{"num_hidden_layers": 12, "n_experts": 160, "experts_per_token": 4, "d_shared_expert": 128, "hidden_act": "gelu", "router_logit_norm": 1.0, "init_std_router": 0.0332, "lr_router": 0.000921, "norm": "rmsnorm", "tie_word_embeddings": false, "beta1": 0.93, "train_tokens": 409200000, "max_steps": 6244, "dataset": "wikipedia_en"}
Below are experts of layer 7 (counted from 0) of a mixture-of-experts language model. Rows are named router (the router's row for the expert), up (a neuron's input weights, with its number) and show model dimensions 0-127. Each number is 500 + 50 x the weight over its row's rms, rounded and kept within 0 to 999. Numbers have three digits each.
After each expert's rows: "comes after" lists some tokens at least twice as common just before its tokens as in all text. This comes from a sample of Wikipedia text that the model never trained on. Tokens count by the router's weight.

# expert 120
router:504558589518487517477580573550522382480461506554468591480452453460554577509462480390501464495444468487569513454500530535506615549556527542518528420500464463567607480506419497433500501543444531437544532510519424470542461430465571450494451473531433445467490574515465503427452410541430508368446512497498529472571595532438468510565551517484471479575510466469533464470492555506412533591487
up1:466518451468552527423582479500544421479505543544502519491485578486445521432576509495480515406605555525495456576439517492423456476481517478458545549547536487535477562577528557550480499452517450473547433442484535600513554415384518514414492446602506485569462550461579570469482481491478607559499456533550605578508519474437439482455477530613527512545546479517497503544395478540530557560441
up2:414470568418439526508501441433500454496573515470448485385486454478466584455451434535506457573502505478417580464463526487456499497583537527492611536379426545575472535475489506475483514574531583595443518508500506419486457485445476451523515458474488472478515437523517476517518346490470487500391525491480509493498489449584478445465441507475478459547591387549377540449461531465519484546502
comes after: " the", " The", "The", " this", " same", " first"

# expert 68
router:581588549621472518452578500494530489516444491525484518465469541462491451356482480478582452482482483516494446475530424503492508526557545535514515493543463524515566522442495381465513409541441510375561524446502411553511502544522493523449433470538505514446553589493455495481542518487502472304468590554529406428537583457443496539503548562535478423509485491473502555512502524446485421501481
up0:495481491459431607499535601463468554471476508473526451502437368402562404509536601587537525566462501506549536462543502556566512484420587407468570484469459538496550506468552528599507468493573535543388414559524543502463492457529540523445588480411478543416521518484442468501473582546519517525500555486477525415446487496443513464543409429499529470484484393545508499491482539562496487470498
up1:536481511515541497513538427682495576536499487461489393581546524517483512544622484510490426496461511498480423488467464434493385481525426531544562448444595510531466466426451542469556452524568503501436487487460544507459474482467477459487561508477435426485478434512510444496549453500489495480487568412521447528537452511465545486588494461440500498606586401524615514430427503533455444474567
comes after: " of", " in", " to", " for", " with", "."

# expert 124
router:518687492545413469467530523406494498601478532537467555429439449449562505474605471447566454476494468444576517608455474498470540462495625512529438473501555513461554544513445467414464483525547458445527493428470499508515479515537561499540541511536543540515524516480480533452537498536569571375477483558444493521591594438411475447453522465562409472452468450536479500505473447505472487468483
up0:515495493539481479516428419493523462535562427498573538461505369506554527503546524549483482566464448572511501436427446403578481421460479442520440455451518561552422427489440485453488463487627502532404500465524533613479512498470483450541543588476420499497449363467498473504473594537582529445554509456474435516562433450499503466458487427539411510572600554492473501504487528505484460490508
up1:483459457546529545530506481386490484523565521454543546496556600439495538464619467492476444503505582427548599500445461423526447501466494535532530550532531494475457482513514468499647486507505507529391500538510573478514455429472534469543446493481417497523434448398556495562458585443604577470589495516447539526440559469580424475524484523471416388563456404484528518528477535524499517490501
comes after: " of", " the", " with", " and", " to", " by"

# expert 99
router:461571561465479463499515451531463498424528531485487566512561450632531453463387639537490488501514526395547541432437494508503551456476424525537486537490551561582531531546519530416608553526531534547544439480495574520457446502474580539538498565549499500452429550470416449455527490438479489491463538486543537409582541471401458466467483445462527560593530419565485529467519479478483489598455
up1:558526523520449467480430512487381593525545474542400439609479478572511575441438505522519486526500445594519530531470447451542514447509496485638501485387492499463536486543462475585464469437617454501459548564599512518470454423437518441528448538574457569410557388525491469489521485511538502525493392495426476483477438512511512414478493438514561509526432500461522503496407504513490496526544
up2:486498590427474492572529492478476548481582415513472461504435516458612548508439423470497572518405508545454490483501504464550480347479507571531482582395498458493583549574521468487505536449525540474491490574530469430466568502606533516451487431547523503456465490478494482562527484348420478498471439418551482553473486516496500572421503575511477552555586532498540501516465519438554419432521
comes after: " the", " =", " a", " The", "==", "'s"

# expert 45
router:559556562603485493474548489484508494512424468570487515497454516431475475378476473467553469477477489498486432466533427518460536554573545535515506505515478531498571518454476410441503428539446498362569519428493395550516501510535516518465447484542465485432541605487457483463544540498528461300477568516519397408551580488428486541516566554529475407492481490447485528505474506442468430493463
up0:498528586461526549445440462565508574501485513449543539517421404436581494496433516550495494572409563556546475504547504523488520543502519561464472546533486522481453451493483417524489476537485494511478523488453416546479528450522429421548614437481514436492619464560497494388582434598534500490456467479502510596509466475521548393476530439525531528531568571387486548580460503537392450566506
up1:546508466453536509529525439611539564453545422565453469535497484467497521525461477556553497443517542462473464500491413549524483502490534518537415602554525533440544446479559471476447500461577396533506525489403463483453530427482575461534601496466405512448478461456573454436466497470536460507531515446528511519385524455419506571569543471539590399474516416513461538401472574380442516520466
comes after: " of", " in", " to", " at", " for", " from"

# expert 3
router:513528550480526476447536478523467506514410529551531460444493548480515493416497505450497454513486439458461505496560413442444577595511545447537486497579506562503532486481522508425552407581505507333558526518542449547534486565488520454436473543478466560507555588463397464498458478497542465358540546573496543522514607516417507467496614528529481579462444590530509424458505486448457552434499
up0:488430528418535391492495503498574564500548513486438425526442407600424496397569469581486524472518392481560537459552499464500543495455513537487467527517418570551434587524479519497537515557492489489554512566595510473474507429480523474522479505425473501524414440538478518526520454491525451571532457439538475560421470532423526555453481526513411545375534517398447507498511519401485516383532
up1:458431547497552528436481421497535455462478522459551487511513475548406544484528471572471527509473502554505507424494414393472454414519483605462479528516423482484531527529553347495500472539514510472425556528385462569503534474571510499555374461417492485542483399471517482475389462439498446510472554458572569530523543536435480507560504469542410548553464544571491521433512494554599550511528
comes after: " |", ":", ";", " $", " 1,", " /"

# expert 138
router:454516514599423432478526485499519425558416524567547542478518504526575483421571457436569506485421461502483445542562479390506519568542581527490523504551497524513538470500445445529524412476475551368533493471483438530497558575463591486434452486548464436444573562530536478496540503486443452341522559456463443465509502472474516517429538545496473500427455568542422467562529532371506501495495
up0:463534539432552526539464442424437523498516436591527557462464411512483476508526456456497536505437520478457435464413413467576560511451519488486400532552532444515472449498534534478513542481514514584521494495521449561496438476450600537619574397420405519538577486475593482588543518528477459458529469457536572445498546515505474501565533507484518468528499417449397411469516509482480576534368
up1:509541582407390500575492461440408568520476477409475463419559421433511502444552501475490429542441498519454465521541423484450474488460495521374490490443493599564506561471533506437479551438524527578559489493456507563514538555490559606568543391421456515566526500500491502498500486477495437552428421494507495500478509410425467449550501410448513549568536439458530451567537538468487578495515
comes after: " |", ".", ")", "|---|---|---|---|---|", "s.", "|---|---|---|---|---|---|"

# expert 44
router:503517524593487532478552542473501458570471552571529574490472532493559426413467453462579501493523427534503412485517535561457528516455585554591511491546489471505564574506580358455503411538477496390631533521501415569567484494489477535547438443507503554460514548511451523474460491495527534364462581499499443448610547471446529534517558565514446421493468502569501493519529475467477435497517
up0:505538525472521460420500510420526551518583455488530569555551532461461515428500453461409528531543569529434590441450611546564438440456467503506518510520507504475439539606478382512478521512495410482569498448523461376525480444526583501564443446491585486522496492553460468595488420489517569545523552463486484489530403485473419468522559459516460537510543478589416527587508523556470536510399
up1:376463566460489420533351507455494449442460530464454467531476519563427494514510480427436533515479512517446548480476583405493493473528507494484507535452532489511456547522467448522541547404451508463517493469520496461494511448449491467468522459440436526589466531410498538437361518502570414520411530536489556593587474438536485467606544509473516436482544412520475465561485528534571592433423
comes after: "\n", " =", "==", " ==", "===", "."

# expert 54
router:497425458431547522471566580495446540501555475553458485513621491511610548486511377468438450511550601526523508528542582567510499523503473424550580477500441495446466519477502506557445564482468421488479424560499502471494473467489409577477551601521440482452602540481493583532455544477449498529423409532445477594500523497514536458547381546464490496523520539512532444431466472505458586588508
up0:415497470501471604493471532507485528539537440469500388451599479408517464445566489519387473435393620556540471455535573568504497430500534466561514560503492536436529497468505530539471508489483447485514582569473450491495447521480481395476563558541517482446506470487580545512524525516450530511495476476583497500478461449570448474513371502409558541469577545487525477559424526527498510636416
up1:484463500547532574531500603534467617546532527560501513475545479445517557595571480467380479460506442517583475541506426503506489483447519375553503447515416539534454661510553436494437546473524416529573596475460438499493530473498465496454390504424512547461533545514533455447535496484493434520452496487500496550501434446480564536479493566608485490457489479473512447382527467592504531512506
comes after: "\n", "-", ".", " \"", " dis", " on"

# expert 91
router:582524531450429525493480510431481482454472554513514433438415487508580469399466481462591462408483514545445484535495489447411465484547558523440536435559568512461571461560486550602572485455565533506463605493475515449565491516561462487522435506603497508420456568495494492501522570511514462481423524508486552573593503611562528528438579531465535512444535414407490431449516533463548533528428
up0:533514536386565545462517520502460497560471506432474406510512483447469480531543434477517495407565469492364517606533543576495511448462381450524424512581539432494515486494528474485514501474541524515477507518587541512508478510472434487497485443538483455481395530437445490486472540547627502571535520597523522589485489555511436562419441605537458435485488473557494522434560485559566593453432
up1:549606447479518523459471549444456474471443601463552502460517506461507569377508518519528461508477414445421568446525535484526543394555495509463452470456563475494477602558526530528408467482513592555422474427416477530590493462481512488504583576592537590498525485553597438520480533523566572609467539453471563479529434482591513498486502529470447586535456506517516512457505501534527584483530
comes after: "\n", "\n ", "\n   ", " 4", " Nominated", " 8"

# expert 43
router:477466476685469512503476527505519501530522522533608507569514500450515489528570403433592561477516355518545543525506461562508498537512634511498464497566457486395470479407436520500580441499564514467561470506549610444537513475465551501535474525456442447579404519608453566420521480469469453509492507536491483553489475478417529473525523524513434448478566481515507440534530562516483535533536
up0:456450427495478507479490522492572505496607486483414538553539525504523666598453504468469556454489450530500485489513477560532461584519506545495489487525555504507493491405419440569571448529545401525509453552475504549468543573526581414484607578443493415491465375434539568503541488484512517532467464488435428536457514466510549582511459495518549476445473391447537513487512510430466452463401
up1:537548429568531474515443506578433544519467407508456463499493363420517534530563476562401483545515492366497483487489464495526441430495471478481509572573557504464506449524515535515504497445563513482461486575554555622532485494466525465480494535369473457508506567492539493582486571531651476410489458540550463556435511499452483497530467421510586513500456458551448470436567489504523590523437
comes after: "\n", "==", "===", " ==", ".", " ==="

# expert 118
router:517559503540469458492551502459491461537473551560554563437455504522467500502551505501548512472442538518594508477458455431459547536542524625420439435577501461516511469541503380422511423540483538486536464458498461475557579491524578482436380496540518498457527559630463500421515472517435431408562604529457484518599464530480499428498486514570451344541464564473529530456535482521481509533523
up1:482457479522555431455413411410525396504468498547420495473485477466472519561558472525476477508498592491478435460482493435569460509525540474486553540453569522439551475581501500518569530513494488491510529485481543520508468422544517486527491390531420468600596525558495519468544438454535372562481410486500534587552425563505417505467470459526501415476513372450506510422539451608496457543421
up2:498507448466466436565483577476516475564472502496525466486453454532574536377574520533545481526385596525505485536456484552445504482410518550473541638430611578587520503572461508589601521488475479506525545652500482493496563484492545551501565496430477495401477443507640545448439521499527473582521508511496462497536490506442545501510473518515491449504484495424574587545486501530521481519513
comes after: "\n", ")", " 0", " ", " 1", " 2"

# expert 135
router:475550568507452474580589491473537425486424510527436604490373515473431509377515559459540480466497483516512465475549492502421551530581544575444478515514475535478571505494459350412488402529466460421576490431465419580570455520468590504416445518501454526454552524502411484504542480465474467358530508555518488499582522487506498495460556476511500481500437561498536531521474440506530524512530
up0:605498515455591511511531525481495569455531494504426534545563524552466426416636532521558491529531504564429447510505557455554506460479478355514507486483436406525412543535485503531472386422473464508462441480495495561533452466499485572480487594473527585476472514475513405526439560457543547573556475456519481584514415464455545496529534555562523484438410567466489460483607449553477500527476
up1:463534533373554463494453538517530531501457434479423521626507475437508525507475447611545490458449516529552578547536584504597494490553432553493519432474450527543513511490434483452494563576579501512551563478531479534482512530533503495455616551406492485480493510525547452524513529544448370589484462450471521546562519535617492530522534411493581459469533597421514495548397513572513505510531
comes after: " ", " 0", ")", " 1", " —", " 2"

# expert 79
router:499383492539472569599478498464515500461479469497450506604480551490470604515447522516432474494482529395547527475560526425504463508418448498530502557524525549476548494572517567634396580437499508583576433527465577418440547486618516551538496536507513457569515523570597459418425582469565460550453557494448450552456479513481474470507520519512534528513469487520453526506469423498411522487526
up0:494450515555503484590465563444529482497461494537478477575476479550446564517426406533490503479534518497533492445527442535585508547464485441514603541481432462522616520536507381530538578463440403557486431493553598578516545493495462420501472399478492441475558445505517463382523478477616525531464551538479498511563415449529535497522576430576472557456443560543469499456487548517534511517607
up1:520433564407443464537424461434494516494563546518553542413455420469510590523378535509496520516553447451438534445503468524575527515523575378408464494498468531551549497359446500612421441471554475429469537521605517450541502461487444544496485525484501449479487527497540410470544456536567440512416479506473426474537537532535481524480520586513512451579542473491457571458488450587502471499507
comes after: "\n", "===", " \"", "–", "/", " '"

# expert 51
router:501550532650465546506583512545484477493540407551511486548531461492498511445520578528508551591473534501494547454484454464558517438383452487560493569482477479493488483480492555512449425586578434455489481413435446570523464554509575519428480507422574508471421489485517519422478562445425557470474526511478461564525529451546460544462570570504617424457434473494584510510447452498394447541441
up0:547402476574483480529459541534485485510538444502508503428541522568479545437503487505452495494484491404424580418392418468483556514563521534503574539475569467511468578443462498418433453428630521447591520486484443415404507434564464488377515467482540456411365411500592558463460459500467461540491446422478518544517530473482519485457564527519527510494461485457524521474473503493449480474445
up1:508595541524420518466462412522545475532540483526454492459440467491463499421417569490471492478519545443548570481490496549562579475460496379499454518466471505521546541522506472481492539456541456447467416536476472500475524505481471428531551547498510543474528449442435372441399579493425496622481423497478418506502426525493526471570599556605472433395548522475481619467437515453442482481457
comes after: " the", " of", "-", " and", ":", "|"

# expert 56
router:508544498472449438488520587505584451440548453556535456537574540379528461546525466424450539483502433486484404516540459501481503458525422459516413513530492541473533485471418388470479433525547469461466518467453538477544469514406455516590529605486402434521508480499585509378471528535444538498449502486427484438581481445491532445447446616549474519488574463529498465577597511479554477497563
up0:489544490477465510483586398562565471443479488418553417571563598446488523530484440497496451411508540569518494539491473437467447503500403448596475465598593500490517535482554473442454504459459522512485571530543471480570468436501500427489574517523473447432449518530578384535584479477549499644447514478469521557526541522510443520485480583468470501539507408521478390573485526524429465476545
up1:483515574574466507580426470492498524484518505501422454505512537401510493507493509430437485566505521613532506492433572545490508523436483446499473480571550411561481512463470513483436475457478463415388402441450609519525433578572487500451499520472433459538505471538532425512523479543617415514537534580537505530464418513525506554569472586485504497441516468527471429449554649556465575503514
comes after: "\n", "-", " ", " of", " •", " zone:"

# expert 71
router:548559557466553512508489568424485531554560472481577538498536504552485428549480542406531490502439585500525484541472520487584497490487480503497570420475498494487552497480472524507464529434551527496564504365472489547491484508438484526445569494477421472480494491520418556587499489462512449554463461483558567531472555356357534431455525615459481550517493572502471527553595626569474471573578
up0:589406442503509525513490492497452518512513509543540466493624361497490596592489509487469449537464541561430486515491540549521404424471461556555582532435464504499478499509475418514566533490528482525504416416568522476440427481542484526476443572551452494560475504569469550496464429501566528615608468507524506496520510487376504502583496557452550531441463516434394439557519528548523467543546
up1:493484541473541526521524480403507573530451506517550538473487506535449488494465582527489530534432440530579515493548498568499500595563492553445553455514515492535475480487395445498548612501513466554498509439550426490466498419475517522627392518457586478533452479511519440549518376455522623609608500455535524595479496455584492542473466434527502459428504508514451481456508591429478418518554
comes after: " the", " in", " of", " University", ",", ":"

# expert 82
router:539490589590456523482551460494521497510430506535507557503417534453529461352518458444590453526480433549535449493512473486452535547557567558487538507550504466509551526499469397446537377520450541376547496474513409560553504546488573490437449477548505546447532585501534501493534506521535465298489543533519450514560523525524514561475554540553431414515486533528508554511495515419481460547495
up0:454525549454520435450385514466600353499491415482462514511472535351508486594471544576403562487466522502466474495513474497574529502493500538501482507559516411566477511432510470462557422546537477488399504508529525429418520616553559530490549500509499467546482512468454402473521506486465550553478446516606500514590527484551412491481534495541497470497448388593543560484485470471483527495544
up1:499446565461484508449405494563435455465538521481357521532570462474602554452468488480537424492505511501601514463502424502503546496498527564470515568487531556537559514525486608572531510478536447445518519552430453525502482460567552477528452384553480466458419487495560573536424419359456513528535502482453525505543393459524450499491512380468530529546482504478460559501442577461423504552558
comes after: " |", ".", ")", "s.", ").", "==="

# expert 150
router:544549467579519509423543550498482497476492555538547534498476466471483457419460569535577550558455473587473511517563429503453460508512513527557595451499441534381513565385509522498454435494385528444466547487449397487498464555542520507441462473417483416482482537560537544488609488525547531415484536478453452441500550489541438575463523555519405469435477600409469457471564548566549519543465
up0:502544451457520620401545534537408487489516541539421469537569500480461538470531523574541493515488519574421518496471481621527538490478476449511588428402540517509511560440616484560431488497440561527465496556515440486483450498514515470470576529441409443549481508495644538513484473510580510397511408356461532495498545520573569556554517462540535491498513559520526508434527521507540550465510
up1:536598450477513481531509561582522473481566556527512508646505432489393472476524545572586454596578426526387412488511482482450459536489468615549561504398520450568459538453526455478404540489539492518509479510443479522474418517450506558527479437600533489563469455440569485619549469517474538547477483461509465491512468526493551579494481494443490528572509526560539422481489535529423470544491
comes after: " in", " of", " at", " for", " from", " on"

# expert 1
router:481493570538492523524544548556582473527499526564568486465457570518603513390535399491545475539472442409571487512469452487442549456518543586558482424538474484521473522478534479458540447569495540403537452431559405440459504531539588490486410561564439490474557588531523539527519429519502506431570540482446508511573605470451506519462558531450440506442509548558569449512515476399536450591513
up0:421559432480510550462400486535532477495552528462521450487561550470495499391458502523534519565543556497536571433573488482609495452508468534586508429496412441502518457501618511612538456610457545547522548484552491472603520510475526486430481546514499552617513554487553525550515429529588512478494498447503453477398511516497479544488494536621572456534574533486499483405531560531493417511548
up1:504559488505490575531482488479580521451446478483459528584573550556560631425515549426448406460458584582543482557412555492465461460526484430565493542485534522454412531459511483544507541580470542517515479541478508459505494573479502524439530464547393394607513443483579534538458433540519604455432533420546501534509460562457479467576533473474468513468473472519440475409504587540425517494479
comes after: " |", "|", " 33", " 7", " 10", " 9"

# expert 159
router:542448482514431443496480443484388469506572448482504479511521523493562445462544435496525538544537484555462494514437400452466475521521418505527485534496489544461466504420526431471401445470480527584394501562503534466479527452435422564383557577534483458484624434468449490520607470514531534599506469492550506442417469518456489582457550531527458441445570517463443418554573470447544506497596
up0:493605474492539586508533580568580509483497440456514401474523415456536550519558444464501468455492536512467538418536460569619549496452493519466537585485572472457588555563511504478537466481447492511431479589502517527479458426507471549475494532499502506452583518482534516467551488520512480511425371520492538428507559581500549555567482471579646487380460496616516410509511510499452491483495
up1:457411478567479506423481588542504633543515544426509530517458493469517506501504456552484529572502546576469474532465424485469481526492457463519511507490523477479468555533476445496472587545464595583494509547540506491350445359567472484488533476460557561472582453471441570559518538392490518518520452491533523424487614559504572521606538556520422521436587536451449508461530527486517579503478
comes after: " of", " in", " is", " with", " for", " M"

# expert 93
router:546561503423481463515535488551526583489465517557597519591427567568470440446504498463478473602464486460595484529518438581540520525555451491475494525459467578548485469544513424388542467545491530507506460555522542562451454475528437444476495431418485449525472602458427549504559587543554530511453506583515514560460474547552580495463584548512476541484477502522624525565459454580461516579408
up0:515565531471477493587452494546555416543551403488548508429541548568455536517547457497509460453448530548495506459528501601480585393506477467516471579589457499508465553486615462480523487557544463609582461506401525546540504568481486520468522525486498562571433463487450525474517494566478454582441476541477429424500550512517431511491533636507541510404469506417514536499445497589504475477382
up1:491414528515484534428488495550466577504445461437526417478581501353411529449491470524396526573507576599568521453532483497548495496559439507513551450490540563624537465505537420485466547529506515457488469512547549524434461538514452388497475435512425591557428525599484438574523510493579421464472504536539549586469492543453537486561449482491473470509496500519579478511481512577436459571502
comes after: " ", "\n", ")", " 1", " %", " Team"

# expert 6
router:513543455568465592491507482511428507466583438552511471496532532494383454418440548382531410509484516548511489541465514477522523578447552469427451529512633583559581538461473501543481418503588481510459469482539513452518507455530557500473575428497501437557599457556473546520432508446445442545592507574520488471584601490503551496523533477495502534522462598496593441525562543521578504495470
up0:481471436538480564493537460563530558489526575514442492462548524473450516549404511537493472546593460496427524524509438484508493565464545395481434516466569522430547559502515467551460438407512452569516526494503451476546427491456476435494561534477432525492517415487527518573441447443539496556472557542558586484485394483504487519572465427606488585523441527538534548491530587534673469509600
up1:514533395457544475487432508490495454545526507543505515531450584424536522568481543528491422519552461577500533503551478513486464428431487528441594429484601577490402488508515436576520503520461422598417586430549524481578496379509530454382395546482529463485526465520565432556482461451539514508537498520591552495441480526504528483546465430461490582436522520503555505493442507530535454614511
comes after: " the", " New", " The", ":", " by", " North"

# expert 63
router:538518561575482512531608505513514480521494535602558552534446548533577514393552467457532413470439423407551432550531514491491544538526591539539454456565467435494495501482484498446563439560481538399562518451520431519511496577505571499475393545534466481463558545530499518488557499524419491342540569525509451491562599499445445540492505598471462474449433536522522485491493490443521494606508
up0:632486548386494511535513490521572520547436627507552581509515558529506508481551433440430608448544562438616555502527520537522543559526492540527586520569472538523439518550556547568509575490503475556456518493475457459529453427525542470516465514435430487471465501493483561527526567511464412636520452461470516508424526427471407554523488524539521509420566497443462528462486521481447591453517
up1:510595435562542524490489588513439515445598444528464499551538572466518501563483440472459517389491477452449405484484536480553469475495451509585474457459576492563401604430431464496544497534628582542569533522551516499518555574567563517497487465528535498532457452515436512582443453542519448506542422526518521555479486529542577522482450542622564524466482524458517498465420470481564554585545
comes after: " |", "|", ".4", ".6", ".7", ".9"

# expert 136
router:458532509540509532433542512498555456466564628465483526511562469513510546561506492406623549507450489490559543528539481535490564519412533482487457444465569468564517568423415516456530407514551545528508488500512545462504512504519614487480474460440507576541526453521444459519580535599518510518535386491456526539411407543512591484450442466488459523558459509571523423540506599630552535548485
up0:477554499452503499462509556518503512486534528403535483489585462473600523505453514402570499520553472533451522491560511580499521476417465406505523494601443554523463528482546424461485450519428453567453502556511430584482504434476529401430545384510549476536493480599514507520468498609456474521417404352579529422511520424530561537481487518458538483567504464500505573527525554528561535564519
up1:569501458498526467489489561523497466561408541509394503515582517479569526546542486455476425512517465499487470485480494498461522408422553385495467532479560557560507591520521509540490404514544449609546581494499574512556526507504520408505482469484502427448553452542471493514472394634527638543499404516528556478464408510504486530561496419448504507497469530485482373533531571528523589487521
comes after: " the", " B", " b", " his", " The", "B"

# expert 119
router:528468568575477482488557451505525483510440489555524550502416535471517459389508452454610452464470447570536408492536506494445517517549543549506508489542444467498560554487447380423538390490470548387552540458493403550581499524492559481466440492522493545450533590489511524471546550519515476296496580551489480500576563551475523565483561537533451413509441545528495504508481515460475483512499
up0:505593509516628421522456429487434490553503468421400488456442460456592467469548525422540499584502487550504491463382569543517578499483507574514494542481676470537458468510484440494518535552577508419523560564455553485489497484426530457519542513507488527550515460468476443499480532535572491464470424487523448543524474552501592503525367416526431494485538579474501426485458569499495455471489
up1:449453449417514497527461477462461420470465475417500390485492513470503509501526529532440464552491495577490479487470467440471469464480438516536481602489593481517458519500502546545597577470520560482507568555466542504565527528406626505535438433480631456586507550467429539506502510442488435487413475502498411540505464492560568399541521487563414471510534577475466597458416545545421488438447
comes after: "\n", ".", " |", " =", "==", " =="

# expert 40
router:463541528446512448567497480515459520474461446494588569527454524516497380491459448514486487527486431502484490522532523483501466560499517505498479586554524460425498516555517492525436468426483570562442463510528443402438493490466408517509514515511476560437506435591542494477597442456590514408511488533566468559526418625519389568531479389452494619450478523538489581493561469586393554476498
up0:627459524546468468510469549505389543505489447488465545458546496568524440605499540560412473501486554490506435541488447542479503453545455470497469540591578392496472472437516483508531500523501485534608583455538454520455499450478599540548555505476491423446506536544606555562524581447575497497441430484560457555552522476454612534538436442462576467456470475440508426526483590564479518437516
up1:527541488545532509489488464510464501529464391557450509543443448423506500399484441475471413455404487538412531490461577473473467474494466450617517462471527508536474473498529443534508548506510469560450596471506584525497591518458521473491486471462485466467380454498550556411513490566524445454500435498534525578544493602482502450568453578429407424493476508556494435563478485559631512382454
comes after: " is", " as", " was", " with", " of", " in"

# expert 134
router:507514532459598452495440602508469531506504500466561455421479547532509493573454514508473549558521384512508509416566553473538559493413514517422479505430441545480463498495418515496448527503504448426500520486516544537529482501497548514506470529442481499450510405543461514552443499547589505536510395517534628598416450468542467400498422419478513529476544450568578410485484518472524504658573
up0:453440502460574529477534521462611429489524553449516439493570389518433517453465546511521440531433521579540625480515507559462539505424394471477522477474434613392453523446530452510461477519475522491434446512529524520515491539568542564531457490576452443556441482595542516575456555470509530492468436436541439482493438570491503470529386488527445487460548552511529501541443595516448567584491
up1:507499450530437389505436552570435406598464491505453500525504534511595409547520421537514526515506494528477422478482447459525513473541502511438494465458468532522390550482501504540458515447400529603515575496567518514524531478414532483465512398470549489475510492446543617503453498410618465570512472450580465497417559441528499413508547450471524448436544450414592510460484475477492582482520
comes after: " the", " a", " to", " at", " an", " r"

# expert 67
router:484475527532493445533452466515525431522469438572591554476461567545513518495530468478556570571394477555572569518428404419460519550548495564463545489547504527527603413606534538458499451553462502470523552467522466519492484494481603466497477482483482589501523551604502517373463379461454456456446515538549474457565492522448471459507543632579425459459479562573490452467476514519489469493528
up1:553462538480493542604493376501498506495482527571609495474506541415477455458436452562495518451574608553437459575504521400498470571522535536498469511494549486515531582512434561579464464414474444530553476466391405529501599531491517493611468523442480512537489491439501564521567548547481427593591528462508558479468503456551419453471487448542503452487552465461448557471504475468521536492406
up2:473526471467460554428445413453460433539438481489512463597541589523600452559572439523498521470494515555452507521444437442466482467568518538501564455481441466505482462450481571533471529483489565545501512506426582502581453396552539546534494503421508563501527515518493491472475354497572468504489577459580513481519526572396498647520363471475495455490414494501478519456480511555536470449438
comes after: " |", " 6", " 0", " 7", " 4", " 5"

# expert 23
router:483670465612501495524488475489528479484430504420522482497499570499521603530520485566532495568542523438495437491558569401464482481441472496498483568505445468416471571513486608502433385500441500542455548535545539539477519520448621505543479581528558470397540472471460534516519539557499531412573487467446558546481533436446491494511534468529423459528461448459527522609512579438444468518486
up0:477523475496466570454475482465536574489473526463557422455464543468469463537489516534472525457512487535387399525519547435571518494383489485501526590564510456570519600582506539491486428485484482562509467559546507554451560515437506429604486603598540525525515490524560424544478545507575461474523475398519523549485455370503414499573405578536411463456418572496462525472509534489506479522460
up1:403564436466565529515505555532538506537497417444377535523463541625459492500379524547519547507491439522470470453480565598518457540485586464514513558495482522516473440548512483531510432508510603565485521518522541542481496480598570535491505537558549523524453470515550416604538503531602520484463404522538541582455502517513591541485437460490494544632604496469537522531552565488474433529477
comes after: " the", " a", "'s", " an", " its", " The"

# expert 83
router:437595573585468558515551556416497505479417498459476553504439534527557356477495504421541429548569462511498510464487529604555462562543516528500511479475447502541507526490435549518544410583482544381540501452532361562480509474543554430528451456571477553475559572526507527494604509549469507473541529567479485508507499428516516540487591555417459426500466514493514512559481449418502480519580
up0:588522587461448485449494533559515482493493426489449452504469545593528582502495493456444492436570441512442520439466389459546532559437504489457527579460515485593516511521517562442444415538535524556503539504508465484494547427553481418372516483554377496469454486492516561526462550528479526572519453474509448592463567462593532474479554604506485381529485549585472522469530520411505528563566
up1:458531557578546532588546487592473483562470522494497509514425540511562432449481481549535439520439441493463457440497483500561468508487563559475515523566550571570453589445482480535463445505456441485494476520574447490446586494501550441557457402446441452625465487451516577490474604546544468577569478487633508516492523552571439591430402544493525397475483509426501530496494481522475527489567
comes after: "|", " |", " in", " (19", "-", " (201"

# expert 112
router:528480532521489458532573489537497446536472533561532532465443493421631451449525495482490570481460483474532462470502453481569522551579573597459541550507501424466582480431452545405458477531496519494489518459489399582520481615480600486488423546422494588412486494500443561422520506480480530442552561556498501465577524475399514531410555584402501445479495488461476499525504369500450497495541
up0:368524484498581525488520529513534472587545539530558461500571441559549501593559470473469497498543563449484381512410493444503444470559523404525487521473542472564467513414520533462451517554472412546504591522512465506500550529465481526484570503434471411542357497590476433478471531512534572583503519530588518532461447510497482578467485558436449552386484501459496440531494559455420479486567
up1:540462480400366417523610512496519461525508498454454444505461443593549516525538534546495510542565501519451496477588493521573534499547522455532521486438457467596481551406501526540532534472482492576528466529481533543544513375553516469555475509424543515451431452476517488554577427519535384450496487460564529523499373457612514513437467515546462510454555616535399501525481452514577502520495
comes after: " |", "-", "|", ":", ",", ";"